Experts of a small language model: 79.2M parameters, 4 picks a token.
Below are experts of layer 2 (counted from 0) of a mixture-of-experts language model. Rows are named router (the router's row for the expert), up (a neuron's input weights, with its number), down (a neuron's output weights, with its number) and show model dimensions 160-239. Each number is 128 + 32 x the weight over its row's rms, rounded and kept within 0 to 255.
Before each expert's rows: a language model's description of what the expert responds to. This comes from a sample of Wikipedia text that the model never trained on.

# expert 49
Word-ending pieces like -ures, -es, -ales, -ches completing titles and names, plus list-start hyphens and final digits of vote counts.
router [175  96  67  79  86 143 109 136 154 107 161 146 176  98 106 107  99 154 164 170 178 112  93  96  62  92 175  68 150 122 110 187  98 149 150 144 112 102 111 136 144 130 125  91 148  67 124  78 133  80  96 168 150  86 179 140 119 143 190 109 110 101 136 127 140 182 139 130  63 117 192 120 109 146 187 165 159 106 167 155]
up4 [132 153 109 146 151 114 102 202 160 118  89 217  34 148  97  86 147 120 136 127 128 140 127 162 173 146 123 151 126 144  92 117 192  95 111  68 159 140 150 132 158 117 166 146 102 169 138 134 152 188 124 133  91 124  98 167 109 148  67 107 137 104  92 163 110  61  92 173 148 124  77 143 149  65 131  94  65 102 166 112]
down4 [100 112 126 145 108  82 123 179 125 142 140 113 120 154 129 146  96 153 100  96  77 114 116 151 120 193 137 199 141 102  81 161 174 109 129  74 102  90 159 146 190  78 163 154 149 135 129 153 144 144 100  63 128 148 133 137 142 148 105  66 186  97 163 159 180 137 182 114 194 139  89 116 103 115 105 171 114 173 147 136]
up5 [112 162 192 152 125  47 140 155 104 155 135 124 127 125 118 116 180 122 121  73  70  85 139 186 173 164 116 121  93 123 103 137 159 134 141 128 126 148  54  98  96  78 124 115 104 138 136 208 116 197 180 120 102  99  92 140 100 114 127 104 152  81  78 147  81 110 154 191 165  99  80 176 146 117 168  84 124 103 111 128]
down5 [113 124 102 129 140 110 154  65 120 184 132 191  74  82 128 115 103 146 103 119 107 139 138 124  95 150 103  77 112 138 120 143 124 122 146 128 204  87 168 183 129 121 159  97  94 110 127  94 123 103 189  72 119 137 132 107 143 180  95 154 115 139  92  81 122 101 168 105 114 117 159  81 137  90 184  54  98 150 111 155]
up6 [119 121 158 173 152 118 105  96 103 159 124 160  98 154 143 158 190 109 120 111  81 145 149 161 131 162 116 196  59 109 183 143 222 129 146  90 127 151 160  95 186 131 127 157  94 130  99 180  88 235 169  94 102 132 100 100 135 141  77 152 144 151  87 134  93 117 135 127 138 198  78 144 170 108  91  55 125 137 138 156]
down6 [148 140 188 116 145 127 121 109 110 101 145 153 134  98 139 139 150 153  98 149 137  79 173 160 192  79 181 146 116  83 134 198 124 142  86  89 206 116 173 111 172  83 133 100 112  93 164 112 100 127 101 119 122 135 120 150 157 106  90 159  91 194 161 148 134 119 156 156 131  57 122 104 113  97 128 144 126 160 166 194]
up7 [126 151 159 176 224 102 123 106 122 157 138 152  93 157  80  85 157 136 125 115 109 116 104 123 121 100 159 200 112 156 110  28 129 183  86  98 125 155 107 151 117  62 130 145 113 143 180 223  93 196 174 121 101 173  99  95 135 115  83 137 123 139 145 134  80 115 137 125 172 167  78 150 170 137 120 147  93 175 160  96]
down7 [129 159 145 119 138  88 162  99 128 146  91 117  60 124 186  67 113 134 166 170 121 121 218 129 135 125 100 128  81  92 137 196 108 115 129 124 124 111 155 136 219 170 136 122 152  96 169 133 130 141 164 138 125 119 114 128  43  94  86 118  67 140  94 135 165 133 116  95 130 139 124  74 106 144 142 118 141 158 136 116]
up8 [104 143 118 140 139  94 139 182 131  85  97 183  92 126 204 148 123 166  95  73 113  83 124 170  67 124 170 242 141 122 130 101 129 106 185  77 166 158 114  75 139 161 135 114  93 146  93 159 160 181 109 109 133 126 132 158 130 157 116 116 172 153 129 183 100 158 127 184 145 144  78 120 152 117  64 149 175 102 182  78]
down8 [111 136 101  82 154 121 104 160 182 136 120 200 133 164 183 137 149 149 165  92 113  63 103 156 115 133  92 130 125 110 119 137 190  91 150 121 153 114 105 120  89 131 108 145 135  90 115 100  97 136  87 146 149 112 112 126 104  84 157  69 129 102  55 113  70 165 142 173 101 148 138 112  99  57 153 118 104 184 159  91]
up9 [140 170 111 143 155 113  89  72  89 112 108 227 113 154 119  93 165 159 102 149 123 144 173 133 186 119  88 146 128 125 159 106 207  92 126  98 187 178 123 105 121 100 117  90  99 119 143 163 100 175 138  74 148 174  74 130 169 133  88 115 123 123 106 181 161 122 111 132 141 177  48 176 174  82 143  92  67 132 107 144]
down9 [129  74  82 136 132  43 120 192 130 141 107 171 108 151 155  58 117 175 142  78 136 132 147 144 103 145  73  91 130 109  21 124  84 142 126  51 147 107 196 177 171 111 193  84 131  77 127 111 149 125  89 136 115 177 122 132 116 115 110  59 143 153 147 166 115 165 175 125 136 146 109  81 108 112 105 151 129 121 121 129]

# expert 16
Prepositions and conjunctions like to, but, from, plus the verb followed and middle or final pieces of proper names (Los, Mall, Line).
router [158  95  82  79  88 162  83 131 137  95 167 105 165  93 120 107  93 140 167 144 175 114  83 109  62  90 193  76 122 115 118 163  94 140 148 144 101 137 101 149 106 146 113  82 146  76 116  78 128  98 119 176 172  77 177 161 103 154 193 130 122 129 129 123 119 183 127 149  70 104 194 124  80 151 192 147 127 104 162 155]
up1 [138  80 147 109 119 176 114 111  97  94 123 143  94 112 108 155 142 180 133  86  86 164 108 126 149 113 136 146 132  91 107  81 107  86 107  92 183 148 103  90 166 118 196 157 144 137 160 116  99 193 157  45 149 116  79 142 134  61  87 124  93 135  74 193 136 140 157 133 167 124 122 178 152  73 142 141 173 143 158 126]
down1 [142  76 136 173 141 108  64 141 110 130  85 114  76 142  81 152 148 113 100 143 135 111 143 188 102 137 138  98  60 152  97 128 138 150 114  81 132 162 161 148 124 125 160 105 168  69 119  74 130 189 108 178  85 155 126  90  72 132 154 134 143  86 124 173  80 140 168 146 193 121 114 118 117 182 122 146 149 139 143 135]
up2 [177 167 152 150 112 119 123 109 104 214 120 139 103 132 125  93  92 102 143 157  84 138 113 156 114  76  94 158  99 149 158 116 154 141 119 179 109 158 136 115 109  58  91 108  94 106 101 152 172 182 133 113 142 112  88 113 170  81 162 112 127 101  83 138 145 117 146 105 172 154  81 188 102 127 140  60 150 154  81 135]
down2 [147 153 144 189  82 157 185 124 109 116 118 112  74 146  85 107 163 150 164 169 154 134 114 130 108  93 143 147 163  99 175 126 139 113 165 154 160  73 149  81  82  99 123 181  58 120 122 184 115 114 156 118 133 150 141 156 168  87 111 126 129 116 124  77 106  71 126 119 103 114 125 103  67 158  75  84 113 131 145  81]
up3 [162 141 145 128 130 104  92 110  99 122  80 101 105 189 132 154  76 157  70 132 102 213 170 179 143 118 148 192 187 126  90 169 137 108  74  81 109 141  77 124 102  94 183 132  53  93 177 115 123 169 118 136 142 167  39 136 151 116 105 142 164 133 117  90 135 143 184  75 162 166  67 151 150 186 130 121 122 143 130 163]
down3 [126  92 129 109  95 139 145 141 162 170 182 140  96 124  72 133 143  91 158 145 164 151 166 138 134  91 175 139  82 141 140  74 149 140  79 155 150 129  79 160 111  77 156 131 132 116  55 129 152  87  83 103 180 185 172  94 162 132 114 124  90  99 129 122 161 137 130 141 118 133 171 150 153 155 143 178 104  91 147 108]
up4 [115 145 154 173 161 113 114 119 169 158  79  84 116 119 125 165 157 158 101 105  83 128 123 117 157 105 115 167 130  84 133 114 114 109 110  81 103 147 148 123 172 111 146  59  95 125 133 216  83 199 136  99 151 180 146  99 159 179  64 156 163 119  76 128 101  92  96 102 116 110  90 110 189 120 144  83 100 159 166 162]
down4 [110 165 179 153 163 132 122 115 105 114 148 128 129 115 129 143  86 113 132 134 205 158 124 164 111 139 162 165  93  73  78 129  94  88 147 126 114 160  53 125  90 143  42  97 118 114 104 144 179 112 162 149 103 123 162 131 102 130  90 107 130 120 148 131 143 168 100 141 139 140 158 156 172  62  81 113 125 182 136  80]
up5 [136 141 135 154 118 109  90 142  94 136 151 102 125  99 173 136 172 103  92  87 122 145 129 169 113 167 103 134 122 138 150  91 177 160 153  87 118 113 108  74 150  83 177  90 131 107 102 173 107 168 139 109 107 170  67  84 121 144 143 116 145 151 150 132  96 120 125  98 209 178  67 157 127 148 124  89 154  95  96 102]
down5 [140 145 151 102 155 140  75 128 170 110 130 135  99  73  98 164 165 161 166 156 167 135 133 101 193 185 108 130 119 112 138 191 106 155 153 110 153 170 105 120 104 168  97 108 132  88  98 132 128 126 152 103  94  71 145 137  59  88 184 105 117 110 120 118  82  69 116 150 142 182 162 122 115  97  95  95 154 116 140 133]
up6 [159 151 139 110 132 157  84  56 149 135 124 195  81  91 147 142 146 109 144 121  74 160 106  90 146 181  94 119  76  86  85  89 121 148 143  91 179 173 105 118 114 140 168 145 135 102 112 143  98 138 104  68 144 193  75 122 172 146 111 114 154 142 130 126  77  94 189 181 162  96 128 127 168 153 120 113 147 119  86 104]
down6 [ 99 131 162 142 154  93  99 168 127  89 152 145  72 158 157 150 130  88 131 100 101 132 139 143 144 159 127  87 176 129 173 153  99 166 183 103 173 146 160 139 111  94 127 151 103 110 127  69 137 155 161 168 119 157 144 150 143 116 124 121 169  92 134 116 167 116 132 127 152 155 167 129 147  82 106 143 134 195 146 106]

# expert 54
Words like also, after, the, is following a subject or name, decimal points in coordinates, and nationality or church adjectives like Anglican, Catholic.
router [169  95  72  81  78 146 107 132 152 111 136 126 193 102 116 131 101 119 165 161 171 134 104  81  56  81 164  61 176 132 126 169 106 145 149 156 114 107  89 143 142 144 124 103 160  67 140  71 136  80 104 160 156 101 174 148 112 124 203 123 102 108 140  93 142 181 140 123  65 109 196 116  94 152 182 158 125 109 164 155]
up3 [ 67  90 127 136 101 164 151 113 156 105 144 139 110 134 133 122 162  83 147 116  61  94 172 139 154 186 123 155  92  77  95 124 183 189  60 158 120 170 152 104 110 106 104 120  88 104 149 132 137 169 138  97 117 147  96 110 149 114  87  77 106 118  83 116 162  43 125  81 177 144  64 147 127 106  61 123 132 135 106 115]
down3 [153 154 118 169  65 133 111 170  89 157 132 139 106 174 101 163 130 131 164  56  88  75 164 154 151 106 116 219  73 170 130 138 141 173 133 118 199 143 157 103 159  94 187  75  93 163 103 160 155 131 151 112 120  98 131 115  93 170 160 150 166 121  98  81  91 157 110 150 107 178 142 123 136 127 107 162  46 156  75  95]
up4 [117 114 155 148 106 102 165 106 147 127 116 142  67 159 122 159 125 138 116 149  84 131 138 148 147 104 117 145 128 111 169 142 155 149 164 127  88 146 110 139 110 125 151 121 157 143 130 178 136 146 155  77 110 143  75 157 152 122  82  89 134 150 157 141  83  86 100  77 159 153  97  85 187  76 139  99 137 129 117 117]
down4 [155 169 146 166  76 110 112 156 164 115 164 111 159 119  54 156 103 189 131  22 126 126 114 114 110  76  71 115 108 165 187 172 133 160  86 181 138 150 137 104  79 161 122 108 128 131  57 107 142 104 145 150 103 122 161 134  97 119 118 163 161 144 163 138 129 126  80 116  97 112 144 127 159 117 148 143 163 163 167 111]
up5 [118 128 115 161 159  95 129 111 129 138  56 148 143 129 115 120 175 117 128  77  65 118 143 189 110 122 140 202 203 131 123 107 150 106 191 104 162 171 153  87 130  94 139 112 154 116 158 167  96 123  99  62 134 198  91 139 144 168 145 170 155 141 121 129 139 151 112 137 119 124  92 141 170 139 147 140 156 176 167 140]
down5 [144  92 133 153 113 145 146 196 116  72 132 144 133 157 102 146 111 159 169  34 148 112 130 111 153 125  97 193  96 156 156 151 108 185 126 192 116 171 111  76  62  83 124 104  84 166  98 148 174  89 141 151 186  88 121 139 159  64 204 122 195  53 111 111 143 113 108  79 120 123 126 123 142 151 226 174  97 140 119 153]
up6 [174 137 166 147 110 100 105 116  67 146 135 154 142 177 131 144 142  98  86 133 101 113 165 181 108 137  61 182 107 156 194 121 160  67 124 102 143 138 118  92 131 161 127 131  83 141  84 182 103 172 147 145 121  91  77 131 124 117  98 143 148  85 168 157  68 126  97  88 131 129  66 111 155 133  83 117 158 112 156 151]
down6 [117 185 115 131  57 127 139 180 103 150 132 136 134 178 151 144  82 125 168  56 109  44 117 145 118 109  86 167  79 159 154 134 174 221 128 165 173 173 158 119  61  80 131  82  40  87  83 168 136 116 121 126 117  79 141 115  89 107 112 157 161 123 124 132 109 122 141 160 147  93 167  85 119 126 172 179  81 158 153 129]
up7 [115  73 145 133 126  74 123 132 119 146  69 189 113 159 143 148 132 128 106 102   3 151  94 172 143 101  84 144 159 135 135 133 157 135  89  53 129 159  95  92 117 127 150 129 118 103 128 143 140 128 183 114 109 133  73 123 127 152 121  68 142 148 108 150 124 106 177 202 157 138 115 186 121 104  86  95  99 108 126 121]
down7 [158 161 123 131 110 112 161 168  73 124 134 143 118 128  68 172 154 147 151  61 137 133 105 153 139 129 135 164 126 130 131 124 118 160 116 120 158 120 146  86 147 115 179  89  81 150  67 162 162 169 139 160 123  68  81  95  64  67 138 163 188 118 104  98 130 143  87 181 133 131 109 157  94 172 157 117 168 184 165  89]
up8 [139 101 182 177 171 131 152 159 161 146 105 113  87 162  85 108 201  96 140  65  45 131 124 147 146 141  67 156 145 112 163 111 143  68 153  98 157 142 169 130 118  87 192 125  75 118  96 179 119 178 154  83 148 138  78  71 160 120  70 130 144 146  89 170 110  64 178 169 162 114  72 147 130  99  85 103 146 156  91 105]
down8 [183  98  84 195 132 126 140 190 102 121  62 106  98 118  84 144 177 130 144 105 117  97 125 105  89 116 103 144 165  99 136 117 134 125 138 116 105 168  83 128 120 127 131 108  82 149 128 164 160 115 169 147 188  60 155 157 165 156 143 169 181 133 159 107 174 176  83 160 113  93 157 122 109 145 221 178 140 145 148 129]

# expert 34
The pipe between albums in discography chronology boxes, paragraph breaks and sentence ends, and object pronouns like him, them.
router [111 146  70  98 139 118 173  90 134  88 120  96  80 129 168  94  96 139 177 160 160 201  81  86 127 112 139 124 162 145  97 139 140 131 155 151 112 100 190 138 162 120 146 139 168 108 162  72 173  74  64  99 148 124  89 120 122 142 130 165 123 123 109  90 161 125 129 112 101 120 111 104 132 109 109  80 112 159 161 160]
up0 [144 176 122 122 119  29 142  88 110 159 159 128 158 134 107 118 172 122 130  77 124 148 124 105 103 190 101 129 121 145 126 105 154  96 154 137  87 117 169 177 142  60 139 176 125 136  79  97 113 138 150 108  97 119  79 161 198 104 115  96  86  97 153 128 144  38 134 142 188 154 136 147 106 146  76  75 181 186 160 168]
down0 [174 105 110 137  90  91 147 161 139 112  98  98 100 129 127 139 100  99 106 153 200  83  59 126  73 121  89 146  97  82 156 142 121 115 117 124 151  80 131  73 134 125  98 136  81 179 187 155 121 109 124 164 115 177 142 143 157 158 152 100 153 117 155 177 181 168 136 145 134 153 160 107 148 171 138 126 104 170 115 106]
up1 [ 90 175 117 133 114 106 150  84 137 158  92 164 126 170 161 141 150 128  36 143 108 165 136  99 114  91 140 108 104 152 154 150 171 103 140 135  79 141 156  83 170  96 142 187 128  67 113 153 160 140 142 108 130 116  93 132 174  95  92 111 134 106 189 163 117  94 158 160 169 146 133  82  96 160 141 116 173 116 200 114]
down1 [154 149 130 112 133 139 138  92 113  77  65  98  91 122 156 129  68 151  78 172 152 130  88 121 124 133 161 166 121 134 129 150  78 124 139  86 169 110 165 107 104 102  83 110 130 176 171 192 130  88 154 136 120 133  92  95 131 192 112 137 175 129 144 127 130 159 121 122 114 186 147 160 135 188 152 106  99 191 118  60]
up2 [142 168 156 129 199 106 103 121 125 148  55 152 171 182 134 148 149 105 110 119 172 160 139 125  95 141 150 142 152  94 113  90 131  90 149 114  87 112 113 117 158 104 133 189 145 151  87  92 123 129 144 122 148 113 118 116  81 104 139  85 109  66 111 111  95  71 117 115 136 134 118 127 142 126 102  99 154 168 162 140]
down2 [124 135 132  80 149 113 125  89 156 112  97 122 136 116 117 110 158 113 165 130 179 150 121 131 137 125 101 171  86 101 153 116 118 139 147 134 125 106  97  97 161 142 137 153 120 150 153 167  93 128 131 135 143 156 167 112 181 122 145 127  84 214 126 155 130 188 160 169 131 197 144 164 118 137 120 127 110 191 130 120]
up3 [120 124 174 178 111 133 127 151 154 159 101 219 121 116 135 181 115 116 121  42 100 158 141 137  97  90 131 175 108 132 151 125 112 153 119 128 130 193  97  99  98 128 130 171 107 112  85 155 143 157 149  89 123 158 108 124 106 146 149 125 153 110 113 140  73 108 142 133 163 147 101 154 137 128 109 108 132 102 158  92]
down3 [108 121 171  65  99 111 132 163  80 129 121 121 120 113 184 149 159 163 114 134 167  93 159 131 181  95 135 117 145  90 188 126  98 130 110  60 152 197 144 137 124 113 145 156 119  98 122 190 129  94  96 160 126 148 122 124 141 167 114 106  87  92 175 131  64  90 126 141 165 147 125  93 149 130 142 142 182 155 178 111]
up4 [ 94 137 171 133 163  79 159 165 155 177 175 126  79  92 108 125 115 164  88 113 141  92 122 179 202  80 140 168 144 153  97 135 145 116 169 139 122 153 158 178 139  96 223 118  97 128 188 122 126 188  91 129 126 114 135 120 108 116 127 131 130 117 140 116 144 143 138  97 116 122 116 142 166 101 124 132 137 159 178 129]
down4 [151 127 169 133 121 153  58 175  96 144 124 113 137  56 157 116 152 194 151 142 123  76 104  80 119  99 248 204 131 138 142 128  83 149 115 150  85 121 136 132 151 113 108 183 136 170 157  49 153 157 158 129 134 138 134 127  88  84 119 134 108 123 145 122 139 150 144 200 139 139 151 151 131 121 126 168 113 113 110 116]
up5 [107 206 148  83 122  85  67 131 123 182 142 156 194 148 170 157 132  46 105  75 166 155 134  97 136 108 137 162 140 173 126  42 135 116 109 136  98 102 136  99 121 154 153  79 122 146 102 161 147 133 133  89 115 179 126  81 125 112 119 159  79 119 144 139 106  80 124 129 137 158 115  68 107 138 134  87 168 146 126 138]
down5 [161 134 140 163  78 135 187 116 113 115  69  64 109 123 150 122 100  55  64 141 175 125 124 105 104 121 154 209 137  85 115 116 141  46 105 149 154 109 110  80 169  93 138 157 132 168 166 144 116 135 150 106 109 106 139 125 167  93 148 104 141  96 141 171 108 148 142  81 139 168 134 126 157 146 171 151  72 190 190  98]

# expert 15
Verbs and connectives in biographical prose (to, and, was, did, served), sentence-final periods, and third digits of decades in census tables (1960).
router [172 102  74  83  87 154  94 137 150 108 152 101 180  92  95 139  85 139 170 157 188 119 105 104  52  97 187  63 154 130 138 181  88 133 157 152 102 120 103 129 118 135 134  98 142  64 144  67 140  78  90 169 142  90 178 143 121 141 204 123 110  98 123 116 149 172 159 127  69 127 200 124 103 153 183 153 145 106 139 159]
up4 [107 134 149 194 115 123  89  91 131 142 102 148 125 165 144 162 128  84 107 125  58  99 145 116 118 122 122 182  99 164 133  90 133 151  57 105 110 166 109 157 112 167 127 165  97 150  79 127 167 201 185 102 109 147 130 109  93 113  89 104 149  99 111 145  74  93 148 134 175 139  45 117 133  76  69 146 130 162  55 130]
down4 [ 68  60 142 175 108 154 100 179 111 126 123 126 132 121 155 141  96  75 107 161 110 144 162 168 110 117 155 176 144  62  84 105 109  88 110 147 144 103 142 160 141 102 151 142  92 147 143 182 122 118 138 169  50 141  98 112  93  90 132  91 125  78  64 195 208 157 176  95  84 169 155 134 224 116 116 132  79 150  95 164]
up5 [103  27 174 162 161 104 180 104 182 134 152 137  84 162 143 141 156 104 104 131  96  70 128 155 135 148 122 128  79 125 157 140  99 107 144 118 187 145 116 166 140 124 184  92 109 116 133 106 104 171 163 126 130  85 135 150 126 150  88  91 132 126 155 174 139 120 166  99 146 116 107 150 132 166 136  92 129 157 106  77]
down5 [ 88 122 113 148 148 126 121 153 131  97  72  51 119 103  86 120 120  72 135  55 119 164 178  84 158 236 129  93 137 165 105  86  82 149  86 159 122 155 119 121 155 101 146 121  87 103  77 163 110 116 127 180  48 183 140  96  92  92 127 135 146 134 159 159 142 179 163  82 135 158 100  93 154 117 164 157 118 137 157 145]
up6 [139 146 122 122 151  37 161 145 126 181 104 165 102 139 152 141 161 106  84  90 113 186 120 102 153 137  94 137 108 127 147  70 154 145 131 113 142 145  97 129 124 116 157 163 154  94  57 137 127 139 186  62  90 141 139 111  81 138 141  97  69 111 143 127 156 101 106  98 138 141  51 170  93 108 136 100  88 103  88 145]
down6 [124 110 120 166 115  91 142 150 145 177 150 107 115 120 139 158 132  76 131 114 147 145 102 111 127 145 147  94 104 109 169 160 104  97 170 156  88 114 171 106  61 125 160 137 120 126  98 178  90 170 139 143  93 142 157 119 145  85 155 146 160 101 116 148 115 159 173 152  96 155 184 160 174  90 160 124  77  71 223 122]
up7 [130 162 181 178 157 160  83 115  88 141 115 161 122 127 159 144 155 164 152 104 156 159 119 172 114 162 144 173  83 143 105 111 123  47  88 130 130 134  79 117 128 119 146 148 135 128 158 165  72 100 138 102  69 123  98  47 178 127  54  91  88 133  70 142 110 147  94 173 192 206 115 169 129 148  96 157 145 179  80 163]
down7 [162 122 134 159  80  99 160 141  66 178 124 124  81 124  93 107  98 120 126 158 159 129 129 151 175 183 133 198 139 137 169 156 103 131 125 140  89 108 115 102 136 137 208 106  91 138 147 162 112 103 122 189 122 127 123 116 137 104 140 100 128 103 170 105 186 108 190 134 153 156 171 126 113 106 183 123 141 138  94 193]
up8 [134 183 114 152 186 123 109 105 120 148 152 161 121 131 154 126 141 162 133 117 102 107 104 105 138 130 139 172 104  97 165 117  94 116  62 127 141 126 139 124 125 111 144 143 139 107  79 118 127 140 110  81  64 106 152  72 150  98  95 139 140 102  80 130 153 124 158  96 165 132 134 170 160 110 109 103 150 164 140 117]
down8 [ 95 149 124 116 157 125 107 215 151 154 130 102 117 161 136 133 130  92 145 177 112 147 112 176 166 143 134 144 175 120 149  95  95  71 156  41 108  66 115 193 121 129 107 141 129 179  99 153 112 164  67 143  77 110  72  89 110 153  96 159 146 111 137 121 143 202 106  99 102 128  74 138  73 102  55 135 115 151  95 160]
up9 [164 126 114 123  95 159  75 110 124 180 144 164 111 167 147  73  98  85 107  98 149 112  96 112 115 166 130 167 149 107 147 131  92 183 115 134  85 114  77  72 141  97  66 151  93 151 131 112  98 155 125 125 150 140  62 178 136 125 118  89 159 127 178 143 127 149 162  86 123 168 120 177 105 113  99 142 172 147 106 137]
down9 [ 63 121 146 106  58 127 152 149 110 106  85 154 151  98  99 113 108 156  60 153 106 114 111 116 115 175  82 119 151  65 114 162 128 108 100  90 104 100  79  99  73 149 119 143 108 128  93  83 126  92  84 162  91 121  93 165 117 123 149  62 120  98 153 162 128 115 109 132 109  87 132  88 178 172  94  86  90 106 124 166]

# expert 13
Comparative adjectives before "than" (wider, denser, greater) and unit abbreviations after numbers (m, mm, ft), often in species descriptions.
router [132 175  78 128 165 159 133 145 108 158 158 142 153 153  64 154  85 155  98 109 189 135  72 155 116 118 166 103 145 129 130 170 141 170 198 166 100 159 169 135  91 179 136 128 121 101 149  93 116  61  87 154 166 105 142 152 133 117 170 160 108 188 145 123 113 134 167 171 166 105 166 122 126 156 186 113 150  82 180  99]
up1 [110 170 189  86 145 125 138 148 110 179  59 179 139 200 168 140 179  45  81 141  90 152  94 125 111 219 100 179 134 131 153 144 109 103 117 112 127 129 145  84  69  99 168 144 115 122 121 168 172 151 124  85 140 176 127  99 120 130 127 101 147 106 122 140 117 102 106 138 121 122 108  82 198  81  97 125 140 161 151 117]
down1 [137 147 194 106 104 169 132  91 139 165 104 100 105 143  91  95 174 101 113  97 106 204 174 149 132  67 151 122 122 159 110 133 208 161 119 167 114 141  88  81 119 132  32  66 156 108 155 173  95 145  15 152 126 103  96 161  85 130  98 174 170 121 145 125 150 122 110 111 125  97 156 129 130 133 161 157 153 133 168 149]
up2 [ 87 150 111 139 201 104 199 129 146 176  96 159 110 162  98 129 108 151 106 163  96 115  91 139 143  97 133 132 126 154  98  83 123 118 175 163 123 149 123  83 129  85 124 173 107 135 107 126 127 178 153  93 158  92  84 125 119  84 148 113 127 114 118 140 117 150 109 156 197 139  88  97 148 137  89 130  72 176 109  98]
down2 [141  86 102 133 122 109 146 117 137  31 185 130 107 128 217  86 108  83 130 159 174  80 125 129 133 139 174  91 128 127 100 148 117 159 140 122 110 135 126 162  95 103 125 166 113 159 142   9 115 101 124 117  87 121  74 148 157 103  84 187 117 117  88  80  74 155 133 121 106  81 119  99 159  23 140  45 134 180 135 107]
up3 [153 138 124 185 187 108 123 126  45 173 109 180 102 170 130 142 150  96  89 155  76  57 153 158 190 156 140 156  72 135 106 129 150 113  80  95 172 145  72  82 126 103 133 125  96 147 102 162 167 155 138  49 105 107 117  95 110 143  97  67 167  87 104 131 117 105 130 122 173 140  86 155 100 157 186  98  51  96 132  75]
down3 [ 73 111 108 122 164 113 144 138 153  74 117 143 148 178 165 134 137 147 141 116 113 112 108 142 153 128 114 144 104 153 120 194 116 126 158  56 119 123  74 129 153 146  91  85 126 117 110 110 140 137 129 131 110 106 148 166  91 143 129 118 167 142 106 149 171 165 142 129 132  86  97 144  84 130 103 191 189  58 147 140]
up4 [139 117 104 172 144 116 114 127 116  97 143 143  57 112 155 125 161 180 130 136 152 151 150 102  81  97 105 223  90 141 115  73 150 135 141 129 132 118 127  91 112  96 137 105 127 174 137 138  94 145 209  84 150 121 127  91  54 142 118 133 159 127 171 129 134 102 159 130  92 139  99 108 190 149 125 100 179 207 162 108]
down4 [130 115 115 128 154 133 102 118 130 174 171 129  92 106 199 141 205  98 168 111 146 149 146  95  94  49  50 123  77 168 162 131 144 147  91 115 108 144 120 110 114 146 127 109 110 141  94 172 117 113 176 123  89 112 104 171  74 117 127  91  87 147 167 110 116 122 137 143 136 116 102 162  80 115 111  97 145  74 145 104]
up5 [132 227 166 109 117  98 127 161  69 130 168 147 131 156 112 111 104 129  93 160 106  92 165 187 151 127 162 146 107 177 154 115 150 111 106 103 146 116 168  75 124 100 100 144 145 211 113 153 186 167 143 133  87 104 106 167 124 121 165 123 132 143  96 179 166 195 173 169 143 138  90 136 124 107 110 123 122 146 110  86]
down5 [121 106 109 146  98 184  86  99 120  57 152 142 114 169 142 110 154 137 156  95 194 158 132 134  58 103 129 120 121 182 113  90 145 230 116  92  37 123 118  83 133  93  81  99 180 120 111  74 133  97 102 152 179 164 141 116 110 138 150 209 193 128 147 140  70 132 119 108 143 121 120  96 100 144 148 161  93 130 138 175]
up6 [158 165 160 168 131  59 145 116  81 129 129 174 101 150  88 134 130 128 134 147  94  98 147 187 166 132 112 157 132 125 157 107 105 179  83 138 141 154 126  83 136 107 165 121 139 141 159 102 152 164 149 108 137  76  90 158 114 130 112 104 136 169 101 219 154  98 139 108  81 167  71 192  83 110 124 143 109 108 159 120]
down6 [123 133 114 163 130 138  70 144  98 105 129 161 161 131 157 147 141 134 195 174  73  92 144 137 147 150 165 120 116 131 123 133 118 143 121  90 124 143  78 161 114 141 147  63 138 130 106  38  97 154 119 181 100 167  87  94  84 124 121 146 113 108 112 159 112 113 131 159 108 125  74 155 125  52 156 174 155  99 163 114]